From a checkpoint of a small mixture-of-experts model trained on Wikipedia: a shared expert of 192 neurons, 4384 steps.
Below are experts of layer 6 (counted from 0) of a mixture-of-experts language model. Rows are named router (the router's row for the expert), gate (a neuron's input weights, with its number), up (a neuron's input weights, with its number), down (a neuron's output weights, with its number) and show model dimensions 0-223. Each number is 500 + 50 x the weight over its row's rms, rounded and kept within 0 to 999. Numbers have three digits each.
After each expert's rows: "comes after" lists some tokens at least twice as common just before its tokens as in all text; "comes before" lists some tokens at least twice as common just after its tokens as in all text. This comes from a sample of Wikipedia text that the model never trained on. Tokens count by the router's weight.

# expert 10
router:438528506460491581524478424558516514538476468498501492498511489488568501511482449566486509451515549517483474494490504430527504487534443464514559589456482390535497422440546539535522439514428492532543510620500453373490531491469546543449534628490595491466451397510457527546481512577533517526478462456495546575499580549566538526538434397433377565532476537510559423514599473519627473438515531544503526475499539464522524508523484450577541507537517488489469562515537400528520571488454577451443556522469459482471485499485517476397415590488512615385427439467433525569491468556550495498546554488478457610469493540561495364518521522578532525535540511400503525571484558399589514462491
gate1:467477528500556418521487519509460470499538518524491517556495457455545549481494469423581474505470529477493599469471421507600496473574550503402491525607517580481513516594532508493463567416438462533443419543481502458502462538571516454483451522524504486400540414497495499534509455601473478484474502483422528501598492539478501491483549547486477454498572485521503527478515383459545420465462576504328562441560503471475505499528448472506474390526420481486534404497542561489539527611424419603636424557491569529450549405540521542540549467523463385479420455552426542474515481459509496493500448530442529426527508517474487591487486485503433446491524433453502498481483581438362584504520
up1:403426454528487543431515509433446513465391472453425569491482587527449456524500542529531529481510602474467400504572504583491451485494476543467435450470510473568420480506411371462423464563489482462545510538579561545512459533435497445496597548482490521439600548579543549458560541468435491449568493498516482507471408456624414493414553497513574440579532445430522543493497470456475594503487595556461493480494511541471575466509479472451484560513558488570472519550490526481401407542546565518526463506499559457606514516493587488515512493540540597511541587487554505427479534550547468465414429557440483472579458456524489438550446524487457524558435468469531526510605551550487455452489
down1:434548554463494513561513453480497442481587567495568509460504569497469471536484550542505498496505416450557553469511500474573584530487537441542471525509509538510516499616640561604509419537556473465387448546441505479582560441491447460579541505562502467517536502506477541466528534484499468439489569433422499504594511508449489490446449486569478523428494464474488500450480566496518474509321487549578420415443498446507560547438572430529516453415482432494501481446506493473536550507591421450513445460488398526415484466544499487463546505461492483541467512538480446442515507555494455486557582561535582614543475501534466491390476447554542539343533490523592466516547573450462489427559
comes after: "s", ",", "'", "\"", "es", " such"
comes before: " the", " and", " a", " which", " but", " other"

# expert 87
router:523650497542537512604607417569483470541495525475476466482516561460441540471559505479521502608489485376464567447489439420418504522449504448475518515566512496380505531514585520442458514555396538505574473529490468452453570576508576471494499485521501558489539563487500527514539572458511562526433463511510419421525626524499527504508529544493534558488558614548462532485528564472572500499515494472455375498545448548510463487510538554517614516504549474425513515468514485506544538535462462543449444481542443479472489557524460579398398570477526509479488529532417587521524569441437512500626523556402475477596527448503614526502509490498496400538520479440466444491507526492420437498434
gate4:549435461492463461470468576512419557504422502443508511473584545479530579524508504509527482552524477504427406607487442479522506517623439482496494551477496468514399461475517579482517478481486637446482521492521574522499542399549491487423428480474526511606391443572404441445431444498472558472525532589512462555531463463500462516581548463531402448593505517479505534608549473457509500544485454468606593546520495448525515473464444464485448565492490512506506525540499428581553499486477511473443390569464468454475483576472518489503444480526538438507428547537573474539543505501483500433486540465503464530474447548431503425621501571401587464496537608550491500475550425463502352483533
up4:536580425545513491533607545440521520564540473440496589540566476537495479521535547393464438536479600443527534473499463455506480491609489422481494437540528442543547598495563468489535475502466596481517504482447458494490557474497475470467529408462451626603344519386478544516411510411501591478495492583477477560536466520554546508561569548479359518542476532511498509509585540522486445547451444464510440503523513516517520461477482583491543466487589578511575465560480552551511549451517464471474511528503493469425518489590480514433489456481575494465491466483627602551505544506587477573567485505450495568478580458630559500519446511473498455509483497503485394544524490569558501474453
down4:504492530500487498470469509586464450398448493530458471493542434569599495510460471493455524518497485443488582438497530449555529568529505552526554524571504560439484480479398604529548549490472532508616539551525524398506551459447585440521501591463428615499453462475467462461521528480446472576447482534485443522462449454437433524528480480534495492515557643529467442536488507579507506422524450508469513482566536442485585526404572524457525559541511434485513450502506416527502545608352512466535485390480496560438565504600444527522391581472524508558444460453474461491535430467496440496512545493513468530481538495531557446512429562507566402560583579518466411583446516531467428542525
comes after: "  ", " votes", " Candidate", "\n", " hold", " Votes"
comes before: "  ", "\n", " Votes", "=", " %", " Candidate"

# expert 8
router:466512523471497576549524507515468490518521523489492433554513524541543499393532504517503420490487577463509584463518503461509479552490484564442582547496477463496468392454514528485469514512500575503527520478567533435520552453472571612453571571542503444495466388519491547483412503524527613486485539520440506485521580516564509492458436465502496579495408502526541560543627515503526480466460521496466526494469421402518472572477511539567470582459600478448448530490474485546515644449476464505425478494403469464429440535408526436465470577447496542461506457483488546516505451448614398564476465481420449547449455517500434299507453489606472559462638497498503527530472511449489580514540
gate1:570560505510496487523522486514442571573490480466517519452586544543442497396512454468521497459474561518517519488541513449548549459555508577490574477584418497497572506485501575525479473469431567479516600525579488529483556492501475462456501572491564505492519497579424447564487490471457510554564480486486548529484574582467464548520444593514570439418433447509484473484491546557546410579467590495516455508477409424423493563537441399446504509532450575489509488586490487466557528378466496453492455452503508499404605514501471524558382486516526482387394511497512589551402557584499466516509585502513398547486636550572522518511441441467506486470469513506417520523516488400577470403516
up1:520544482459547566529463408592515484575475471545444506488496537425585513441419423514487591587550440483510528532466495474468528458488533444535502503512510490558556503492423575548566538595421454426462599461545509492422527518409471499483427563464465503404463506528536534492495519532488521430556460410528489470532539530531431529545439479486399533477518557571485564510549494561500490575452507573649575437526533477573507465536522438488570469418459548508530549567533574542459560507522477570439412509496493511536413457485510546428441462454555486475479479499525522532562485491443503582531545493414458465377448519434483516465442530508522448546496524454574577404424543550479672508552
down1:595505444448522411457526483494563437449427523408408454596433509493506505592543529455527528467451410502401381545546568494486562514418471487539465496419502435475424622483480514462554528531499492514525464531531459584510499512477618579502454485497450535480543422501586497553479613497513481447567524489483458481554438463465497492508440471582461582487579593528578476473531624519528409546467499508538577471533537555536541522483541416523520410471512503536478521499487423481550486596536624429498503510543413546520468446474492515477466497525463428444506478439483474552558571484437579463518494535489470444398410554575571516559474465538532541496610465488497500537536479551486566524505
comes after: ",", " up", " during", " time", " years", " announced"
comes before: " the", " he", " it", " they", " she", " was"

# expert 21
router:451568479533536522543424481554531504544522488472460495542413402523590519469462601480604521536470536556451531482545443461570496353516523501432559491489592463528465429464480452498533483530478409460544534537464470445500589483557484451396547529411481521473425431533432479517495536410457567428505540527531591474510462520543536546507494511491520461554537423499573496541562446466499507437425511501441560428475511502478459494512441587606486543532487561501490542557490445558565458580433474461453467569394527534553571525512549522458523565382604629469479490464410536626475554457469441457440559519440524511491506497487418428520455509534422431521555508521428493507558458482531528550494
gate1:587452612583482559523488479412464565517462505493495554537435603569533457621490631628496458453517492503572481456399569473542531503515427467542475458559524522414468460517465471550514522511421521533527442521499560421594469509489518569507482520491492564476560529470555566567518487515432522518431492479557479548514574499518608496479426480450452486555481501567415425517454450574508496570472481550570560503483532519556454509530490414514540501490374438481482588406568477459475487532524466438493576456464504497443470512483548478468479601490465351558511413438480569553466519596507451561510518541504481435500484544497434541478473477523477506520608555508608484518465426527577538489502
up1:394502449525509511501539459487492499491463388514538471601497499483498516421533485487590598535409538566451496487510511473440525501565551505492486421560484572480543502463538565566464512538510402429563530427480382484511526563483519495447548453467528453515463419535513492416543566469493482477558533508448562442547536432564473585499533593544491497443463481492552617457492463467461569481490567485419548499528436501492578586373509524513525490463497576503551425548591524474467477515481594569474482423526536569507540538522483452592565460449527459590517531550468492534494440460558480477426460489540572572497489566389473595472458573438515507437570483655470559469510534419437534491447
down1:498482524485476459471503491441407534519381503447572572474542419533395444511550495445506539584470536596531480500548482552517442541471397530499358566494471487546478438509546544498494471454607498425497547585583487555420534523523582465439556459425479473508498427513508584539499424472482489493610382518406501563419517478461501458518528490465609546497522508532562608543555499504432497506491513536440538450478511544443581550516412483492499469482560502537467472561509518497532377494568501467501424508579537521498514495488566483479497537460602561471466438521473462542408579446494588442476488484453419444459511438421459514570581475499451450573482520531522428386559477472480514507538
comes after: " of", "s", " for", " Minister", " University", " Department"
comes before: " the", " Representatives", " a", " Historic", " Technology", " Education"

# expert 77
router:520519379499480534553452510428500535553551448504498485576447464477481559494496468478505426489517516402499422462456459537460606533447565527518607467604433531425488511380528462551479475405423489500598426535494487458522564531585471422495436578481525587541474405490575462546521482524400564546406565557600427453518512450500443534504554443514489517511425500514511560574530511504561491598491504449491515558508485529518513542501572494482459430447475425419559563549396519472462514538495516462548538492556515527473524447572566575447459488581573517463427513468508569531499565520500390502518488519451410495386540541506517435482481372521581486517477543568509494534489430472522511529443
gate4:470515457457486537480518578533609417493443422426449447494574496501553582507359427514495514557498498475455475498425497454458463506604412467440488477440574460587545450498505456488618530545440532471411581398461521518505446596385383468574451510521505569567539515434445483502413468517510561519496484532506450522471552510566505429481472552486505471438485530515523414452428544494531495510524434468494418471560432493540434528500555514548593562534451499488479336527536487545535624524542479490504580523501557481510518470539437434555465437552545429477463526515486466494545528473600453502540458524524489558518489430476487471537536549508493454458587455490472538556523465627501573500488
up4:461517468491536561558460504535516523486504498605492458559550485478535488443521470507585480510492513578548448577453523545528518623489579443609495458480555428535522554498576510448550438398466524508501538504542483470500465521485638502493532573388562482649432444485518401619532579441478455435482589524548614525458488474539497489466525546507507540481500540542518486541477499502558559533472465559468586597517434504527480537588555417488431440510537487563558492515488518486511504446493479504592542509390514484473556513564467535462435458550472491384538475562582525556504439487542479475506560421563525558502585513533425447550655480501525497479494527379447520509556552460478504487503
down4:455534490517555595488538466512480518542488558585452410478378436539523439442515436443592538552444435509460474480595505411394602465478487453397481555453480499438518460510412576560446551521506472488527603530500611508415498534499514539513433466418458493496442466505538397496458499535439531459460609509513519479636494561477453517510508490491457444506474560470494447437437500503481482507424482533404443526511570526496482439596562585412452542438486477618460428423441531487470510560492576591407571451571495481491450545464491507499477479478535581500496512529444479481506501442461516487380491541487562426495500536463460544449498524497514528454522470400437459513500589498428491517525
comes after: " in", ",", " of", ":", " New", ")"
comes before: "\n", ",", "\n\n", " York", " Carolina", " State"

# expert 59
router:593488554547481478490479517432523577580509550568491548485471506510509527533522534512596475574541547435553540393541505406526504496573480579527523517536538502460509560565538494513499470482444547535442479520434506432557564483575415552438517443486490580422491493513494437566473512436414535454444510541500352393568528466528465539536584593539552439584372533402456441566454560417568541459490563476490395437482548530457506508541416572557585498421528494500487518502460469457476500434481494406539540495563540520423435528436475525461552461555436559511514450599551514538395479446475484474473524507493512476540511509524589554510410489523463490591540459458453446547486418542503511449507
gate6:546524518481496494501477453516508455469519463487418426474503544490577523442460512514531527588413508664530498434612481551435459493499508527517495586517527475486598497499444570529512484493476460542522521467448437646409415481464512581412507435457527468477421484541540514515524545513611514482434486500581553523403440473471562489509499504498473494427478571486511479481546423626471552525428553575406496547510531612524447505411439526517526539524550481542605501461544485479504437564527394516532457471513448413491534530411503513577544528570487507556537480531455493481429438413550516498538418463448546501517449506472443607472500564532469531561471519460515534555488497540353470446416
up6:550469562595485378521495458410453428447456506454540561471477478480462531517515471505466502531507542467448624466450413439541439493543492428481474639506512523549576514471542487489474449490522501498406433461494432438420476515540406465533518439517557455503530613520479489548501564541578526537497434503563434490471560527532482574563510527468435448645532467470518487423477413588610437500499543516510355450483433495414456532508458521551539508627557447551505462558551459471510424417517464477510501506476553434476521492446430532453491479543465534491596427503453508523455447477490434478531541460528618539566513553484518436517515503602478508601544535510475467508417499456542501449518
down6:545446402592506460470581575441570454465547462431449485481542478588492583466462457403543397504560437453580532375495443529510577492481487455500492392549571509512518471466633521549514508443526554522572479504541490461575486496413560435562490512434429482554517545474481489605469511443531609497518437411520449486440602475462517438538492560484555453401451487524448429488577501468468472467431466496415439501522449476441539557443509443557466508500490479588512521464441512548520489540524532562516436548501514501539572516437537537410558519472585485516477476467458556436484435582440479507559566504536427492589514434528485434537450588452547528515532558455476531552487527586546475478458
comes after: "\n", "|", " |", "=", " Championships", ")"
comes before: " |", " medal", "–", " place", " 1", " Bronze"

# expert 74
router:547562458552516438545533438582447480538484476519390508537444619568441436568548458496560481541498552440507537444519468467407484489554561548567523548575511442367456543533520573477478499508440580567566508585459534441378560559489511455570496516487481570506489509507554463476467504503469548388384480493530468446525612493490529551447476540551444483423484479527448550439528496454486474505528544447412363491499543574552472506524476500504496510514519477387578494565543553562529599528338431449516551526532490522438502550498437484460444547486562462447484474531494537428547570526553562520561514476470510470510481479587532559481504488523434422437492454399461540496525547541526555479484
gate5:394491470512473492475575476480527564459505552446603459507551469523445491514543484467483463491497486503502473522567497567478478525514567538495495428493523521622474534484414476404518539572473394499431519507488481474474485425527475554542457591526522491532458552463475466529457539412657508465564548497444517496535493589564461454545485339446463449446472461488518566553454489518500559464595515423498511526480540495374437436508539473478557465503558427513524459566462431375498433464505523510528466537492507400450563569485530462526555555553442532509420497462500492567489430482517551517480550608560525551594598467430581534526416451490542477521348410547535463517549474559496495466470
up5:516530465541452533549566408502545645527559615487581493567476487500558456496529545403494486497402519440612487411430471450461444457501569544495499577565523462537488519537463509524418474523519442518559483440563583452575449527585383554498439512476433519460498538457471443459477506469553476563483487539497491512463600540490465457551463443482501500395456579509476498455459481463390576491569560479491419450489528538535427436580487495587565376495544469501510439616446434474438463512460491511508532518548518468537461503446486536514463481523470510469462463482559500520500555522555468518498531538466588534500570515528518512435413415467388441414494407552440398450553524482456485455483
down5:501483449491461445534520554532469391432510561546544427557515483519443613442517441534442473450468464530509530651412536547448541436480499535476414538388477563574542484520412529464582553462452537572559499475503561486524468516479526518513513550433532532549492417492497518387524507391493519525539555469512422532471462599444488523502428444579490553496430439580433485423558450565520502546414404443519496546476445496462479495497539587522506546506472433497516447453488573491535565472499436545650550537538489520517438547479601500499535584581487469509536435458446512565583474538498449516462620467567552499464591524483519406532453526506506496475539521456439466416483532475532563512518
comes after: "\n", "  ", "\n\n", " Party", " Year", " Pos"
comes before: "-", "  ", " Team", " 1", " Title", " Name"

# expert 27
router:481494582497485466469496522482516466564526506495532469466486442455440622563504518530413468472497490552551609539496523406423458516521487515500453403552541453550517502494575605499503436551547553558524482565502576476517606478526499510471537544497519543452423479478533381628431550488455408377422511593501401421433474538486493467576547466476618486494468415525532431482571503485461461533541509414476476488477472557454490467473514453437457451393562484555551515506492444484437559476570491446579548486482447553499488519423479442496491455486465524409525514481585536532453481506469564574490506456497568560477496558611509525598475505629501512603484509537466527521581454455543585501492
gate0:492458495497480476562535534530556534512434440494538468562491498445625497558500423579542589505420613583469518501558492412539430461441516610521562529481517506427519506536467506502565451515511479589453474470545505450505539494549528515424542510423478479471492435486491493510595442525476500497575400538524508440559570459520610535541506519484498563513524560533494501487472473565538485513532491526509561489541470501509491478438483407553386531478471476486442504668543507481597562560525564505450562469490518535468547487553518405423537492502518457448549649441517557529476494544543518570350432473570535457515522479464553483443463571540568479455552578494482568555507507528642597529461
up0:564545580502428547590494528562536423478566520452534518636371468460511472514490422575475501484494565605493606466572527458493533534380459422535478552595499533476537494524450526507502492481501392526486477472548432484463501474479496525541539469534516403529489514541435527553492530499507482558470456441409510465493516491552545564571456461526446620546539570587590553531460563571564446519515555503498460491432478460490418517525501505572501479526452448501533466576604510491486530567477547496565410544423521438550511495546520469462512491523608377482459454459506595447523410529501569520502535448457657510498551493421560531456441466522497431505517575487519551522482444494499563560509
down0:464505528491501516458571482560519530566511482471474511480499582504577537516474475524452554390522419495504513508481499498454502416546454484558510404537509440527492362526576460428472538507503479529386425479459530522589502502514532470432473556560610434513571503470467478551452586431468555479443439498566511471405420530445507492535526457505589494521556428462499467454440521520497531505516510473517493470515488467479515496547473403514532501452573525486516441484535562464460537574509536551475529483485525537549436486453501331429595553491568546461463496421467546552536480567515492586536493535353536553430482570483445544437461532564488425559494511597471589671507491518513425507372
comes after: " |", ":", ";", "|", " (", " /"
comes before: " |", ".", "–", ",", ";", "0"

# expert 106
router:471583444473485529502492492500494546449541537456439498510488462594443575471449405504544422510489434489585454547487442519522487456467455549497626496604467520428490438518509474464585422465450528533509381545461451526561560439483500483558448499493548653564523517519489458500399557451475452525578513556545491454535455471471488433495550499449431501491474479541465529478493578549591468570481520465492459390525480401475454509492448551578579497504550548469515569479419545469474590533453440534489592544572514607450473597608479582453436484510537425482510476491461585530493555567490457521482496571481450563507504493472542548520510470507508412492580554586394436558430482550557475488440
gate0:518484544433491493401501537466479551405487512526522616413459566505467492484481533483423481488485496547489486591445497590463466555570511453494503508466520496534469403572491500436511393488556465564592533445397477573505517474497610540504533538549436516532489554520427419539561546436553602514450521439459515523384532424545480493520512451546548503554504486469372570491455478449567427551561489512560473490505432487554482524485490431405551522550527453460518597502418574515437502557445506580413509544538404438494553553434533437506521481588493525548518623617499543509459443483519412536443463537467529437522538465479421477481507496491610493507504523571480473430564468483522564452476
up0:376490484474513448579506548450410555522535499510514499530583518556569419483512529476454506483468517537537375487537423453522500492415444483532469444457548426503564499429461424460431598557451527529488502526507462501521399530593466518518522489440481540416526418489610529455493394556418458477538459470534510440532399484371475524429438509500501536560514555525497459565521499529399534461442512561419555564511543480487527521530525565506452513479457572406522465500590465598465515443537514490587445473443490566503503405547507523505496435391550508540436459379514465493509433472526472471562503480547474477489520542529449488606575442560422483530410452532496573562594468516458512478470
down0:559473468513493519497528489348498460520499452467523527488444445546590472485507454580538499428459443572478425529532436593481474538563493649484427603539497482352504556434458436413503535516454559501454540414520496528461545455528440498509500629510586476512501367509572546474522599515465454521473438499439585452546498523523555498486507533412488532502402451494516485519491532524579475434521486465474589489522522531497566517546587504470629446452468576418497520429470551554511431573492538540429470422522551478483557583493534556566479520566574485472518522473424499591573467473490477486538481530532418499466548560532379465499456435544540520493462478476519477457525484560478528492544
comes after: "\n\n", " =", " is", ")", " a", " Genus"
comes before: "\n\n", " (", " a", "-", " UTC", " in"

# expert 118
router:435575407527547474556511455487525440568461493490527501493659545454468604484499418454504446557420528406481481508531427457516470480468507512574507460512442487463550455515506495454513411560448441431598463569448571470490583460527457526434427511477509560442394581467512462559481555427424457525564543545522482462484530504491478509436480551594550489465581473452529511432443523486525580480469540494476365511508502503479523477541549586520480531452507465481558483491471397419543572546526537508494483479655429516508524531601521446453495471428526485422442536505493504545436544557509507527419486446409552595563513506422554519457484542587483458609522522532506491471507430439458407530499
gate0:380526483516538527520581465435441397424544577487554564542469528539492476472466456520528524482494522407489560606553495549474509444512479533430539510538422520476488508399594406540542491435510498444536521504466504481477503516565601604537571411538460525513526503542505596511463459484597532543439556500492545568499491480588609482534430576416404471507571482587449450500458581499510536500587477603465531553481497473566519509465455572517490520528540556548529489567503521466460581528501503467540489456501486502579525655606471498443379468470520490438466417519495538557579552496464486585574510491449412537485526514480579549487548533457538484388520495501509451529480481566452480525557
up0:541512447410552504502505517476490470601518525577602467492483533407424525475476462503445534462528564516510576476487540427530480512461574544565436466443506513481586545493409545597434440531490568512545474447517458463495520550429422506465500466628606477450484409539546393502499547562466469522494445531502462383528480511555497465560523575520559536480510455453468542416543445568536587587448566478448456573453520508359491537555546539550534430543591476498427487544526519490502445511507489616514507470535545481428424414473539554463553525502483526446513546462578459544517521415416469509535521427461510446426447497432492469486504564501479538584471585525488505450365517498530503418481
down0:465445489621428466501515550476561510489560610576511447449457521551386550519549569514465473475457466526459505557413468557531461506516523508500431523514459429582527561521496410470440499500510509438509385451302481574486422475521572473519526489507536467573424488478518493421500417492501461500436502523565523551562430553541467543495554478498552458525504571503465569555502546424424496534466464449502515546416574414497542481543425628464454483420521513545369444522603517457542567528491461544555529573502547463509446604481532441541489525405526470490589541492564464500558484493487525567557506515511544429578562497518427489498576460480486506428497480519512497527539510500609516545497
comes after: "=", ")", "\n", "\n\n", "s", " Genre"
comes before: "=", "-", "|", "See", "The", "History"

# expert 18
router:490475547487438536511638470444510462429540411472465530451557464516462595452571466515483520511532476407560573467474507519473444398493503510509515473486507546445547524369511520596591475533487484528484464450543517432596513552489491450523562494532502559514545532517458541524434497472478492511512465592527448476487391507570397481476597524453502519468462469513556515468451495393545410482536495418521404459467496501613437548516570557433553447515513469516548439498485506484489496393531464564611571464550508514539554426500480440608423494431559515494544477564546541481454456561579540500524554461464511608480522483573536598401454452474466396466559509571476539449556484575503564542520
gate2:511535475507455501491458456503538466587546446502436544523466541394531418481546473446534408498594543530573494470426523561397524520535479440535493530473448498505439568438450550359455488466489553451517551467516412447500470467460523410542542473538482398480644552550444362482545541466551522471479524485495427552539564569536523509470577454483446514570432474543473562482552469597482499500493438492450543549559406418543511570470519475539521482555503559481533574525573452481449492548573425533522489491407490486458444507466493528571462563472509483554478541500534468455486490509514458522477470529416546437698504450495465485480465473591540559544456483443406542459395470501526552510447
up2:515503552468492496439468554504483484430473563508554461515451569520530577515379483500429564454421493523444451466519434598450477531499545497452499446635593485580522433535559487599499510483489519477537450520456509540397550517543449516542487463534435506456457463489593518421382565494471402544498545537504512444449385533518489512561402521515569522513557455525513450562535543513492564462544553432432475536560563523502481374513480587497546530450549434490438469527498527462521460489440586485484547533513465469483517532491505468475497478518497487482400531442563548599476469513526545499570528546537502523317600631476523531575477575494384545487525431430528529509565469512538469524522
down2:539481612519563530472513444504471536497413501494546556451607509407513522569526555487429506471510442580550546406432479485450494495536552470482469525502458457581513527535535518487544581525574507492525577534480478475522485550481530520454469509448551514483547494461499524474594449552491449516510498510426595502536472583492481548494533462517521503465546397471507607581581512458459561541491521555521554505542395444523562506545475474463497373464413513474500473571463572451546523473512499499580565536430451391495448419588581432441535495491481415538520511542615494513449437449550547495497571445483474565497557562488438470495637497482403455479427456582567620401532542502547431568474
comes after: " (", "(", " |", "N", "–", "aged"
comes before: ")", " |", "-", ":", "–", "]"

# expert 60
router:416619480504477492549586417491508458376459427536450525539508466541575529477583478479524454480434529355502503577485460507529472428516437586467500531466514476467451438458565453554543369529542504486550494465446503435481530521442534481510516547547474566512471669493505475477532509474503571454493583525454478453585527559442432481432530459536591493496437532488480506597489490424479501402542465484395499483467523444501429582507524499497431518546544481560514471502450430477487532492485455514579493450500491543488629586472481493586537482468475524596513581471432520523434456535512487427461611529559474585540525475514519519380502482534462437411564532436497473576443495476513428456484
gate0:533525531520473424523425519496481453530529494494535500543456535456485392512498510511551504529506528454472554457428487476462427504551545424536483585477501530432470521545525470527588457405514465375489543396472533473552408484525536515547497463563549563446543486516433483527611468504506548489479483459518620497530461533429605447457530465417433448497481418510420554532535569518454565508488447452474539439497590553471518408557446522524580440508511462512550540447498564372454550435538433537508478433491514516567484525474511465496554415523519531552562537595510454478567389544459484495516537575481500479522462462540451543503495399346465450513519470548503473449477567509564614598368
up0:388514487593502392584503419525445411519466526475464534552539528482500514434474509529503534533542507475432503456436522388468520554484520505430470524541454448395547457526494467534604517379424493441474518473476508502494405485507487516553426524602566539455545523586449540535597504495549544495422530452469590497445533523423542385515548433474355572459532566502516519521533479458523525499478519401446534496537548579482471450598556466539568520452502507527478579520515576471437527554530403547563464436446537382488474466481509466549542435484480495602596482477465481478491413529538474523561533525546562548580465443515454502429590468424528508517552511458485546511514591511518544488465
down0:462525452421523469553446417512475386472541428413493580582485493558566524427584491538545461498428571517516578523451516399414478462551432484404515569620435525465457488625519552520379524488398549536494514447492469505522447477595505426503437470528541403546439477528507507563478484516528512585581509502418444475482612516490496481482542541471415473468551505494629503549575434514552452508420525550653451522483488504419536541571506499549391479548495545586425533513514544441543528482566496450597531525528510501558590464517503503521513473495596498506492466502454429480544518496514481526477465525485445574544444453520520514478482496546530504484502520479493558482450397441476463488495
comes after: "\n", " 3", " 2", " 1", " 4", " directed"
comes before: " be", " |", "\n", " have", " \"", ":"

# expert 20
router:511504485532555548520582490480533522507397517504436433573470505525435491527532566507532390512478462417503406467454540546476395521506507532503404540412402488394491524537348540447462488498486485481519505453439529515477514552440561447526460481488598456507528368500536518533506452560549562404373644515558535510578548497462553463519523468538493522494491463504525522451484499494470524493490579562470367472461575518528551513502417470535513564508573439506568501487476423539558611554498532389470462550577503494554528527540547493430497494494465440448502480474606637506554515485443564492488573495499566485491470443424560489473465551534439532563457538470539465532500600550484479516509
gate0:487406530559552505503525537585477557521534454548477425452578524576478540482542530416503514456488423526469546426483437462550545564448500516521586531421498434492551494548552584506561395413560486503527502547583474508546538540552518395462548552546455442444425505523474512435504495409497567538437478455536593505500522512615380450422515439439561477544562484409517490425555551517515419510432482503499496456574552493621536497392542576487433580504551565446484501492478494478444466535494448482459504416533460462505481458532495540500543602519612477460484545439517538416509545631490428462492472514626429506483538504430462509455534512516428472464516465532457461486535547517422464481481
up0:426465500444469422475479541562501452496480618492596555436463448451574401500438442573498546528463595487595488529471563517567470504483489504478517510495530437599410461471584355416497460570504568518447517536461459548467419516524510542512507492505449573451569455467533435527486521419427463522494450539496527455513525402528565553538404418496517460551559489465601593579509484452600617457541454492460540481498450533546535536576418493514477478449460483447527500552474501553541459489497442520492487487423513483413458519437545446473487492473340553588517532591479515443478503512573581456493528461430509524477522557568434553550474496525534491504491443490470483535520490427490564432576
down0:502527479470523550548494526486500482557488441500509516458499478473478559464492489550431527558532460472409480403433560418542610449542570570423420428453480466439551525439439564537532451496517520420472467464442472549518432469474436471450525578526460456550500497504584572494459538486450510503545540466512617545413554518557561515420515457442467483485506489459545414438525505478528560535426494591514390561496495554594491474453564439523430582402531545588475537599487524579430520579589471502475456467508555501517430423527454548467515527486598520583462474379591419479482539446474458491480533532481462497533509472406589453437484540555463439435542460514439525587532451502449464568445
comes after: ".", "=", "\"", " =", ")", "$"
comes before: "=", "The", "In", "-", "On", "|"

# expert 13
router:502615507443497518474481534481497422504534512466413460520491483520466548500513355500498507483516553504485386552493529451476573502508482450581538519530436504472521453581562514534364449546535592517510548584517515465438530542475541587491500478488619519524497480464508508518381374522542553571530565474567548540442529564515495512575548430464487369404520508470527441520547576517604426505537543422539484526518555486549494535511507478458518493524581440530570465445477531398525551520415531431501541576504547457439503548534411454473454526411494448408563429469477532469498604576446508434534605481484525525505523559457544416611476528544500456518516532448460457568543531492534482457470
gate1:534478552525398482535592428496513443475577529541542474517450518472538534552476555504445522457583567513515380426432475442541575503603498397551451448524537484534536417499553434407553480560555552470555537432549524487451432458539531507484554439571545446579456530509443521528498447610531536485474576539535505538570404514517506414539509519457452456405503569552472433552539532539519440581495532495486447495541436480523473477573590422485553554541573508569516527478526428489552550491503406427555534514521551474460510471586418564542376471456478397500403385530545444495467475489418444521512485471475470467458481494471578514478566528513583467483540558517507499428459406494533518509541
up1:510473562465563445467466520548451496507564401426531514566432481472565502460467494469522544476494437604429476491554574488476472543530533555592542465523418479490487447553547547610491540399507422520511535518542586530469534479500500610434546494515544544442526527592528476560473390501513499441543471437398592455441557424536493474553486413546573502471548382566394531483539405489477511403536548516441641429470514474453545494431529529537488529523487484464535498491475585503445492497478497496430437410463556526451440575456539399494450557551529538484541496567478588469476574513491512570518494499425472446481473478496485397429462508488480525435536552556559614478556523455476512532460
down1:540498546465507541499532591533538477434514502506514582522451582498488443497516468455507547508474478541546581586559482530413463501590456492424462494517487471476495433494560550570466482513506558515575477542456365548436509492515436398576513487557462507422417504451545589506452479535517484450605518569514395485555513504490394458536507503568586551482460521508538426423454432387447521496440499504473461475460572433439462470523498466498531531400634497449519558475466542437424551530528591494533541537505477542501549514557581343410388585498600450492481464567513554488473539541475552595508468514449428512509461549527615496502473545555494523487490514478470456509591480508439533514490
comes after: "\n", ")", " 0", "  ", " 1", "1"
comes before: " 0", "|", "  ", " 1", " 2", "0"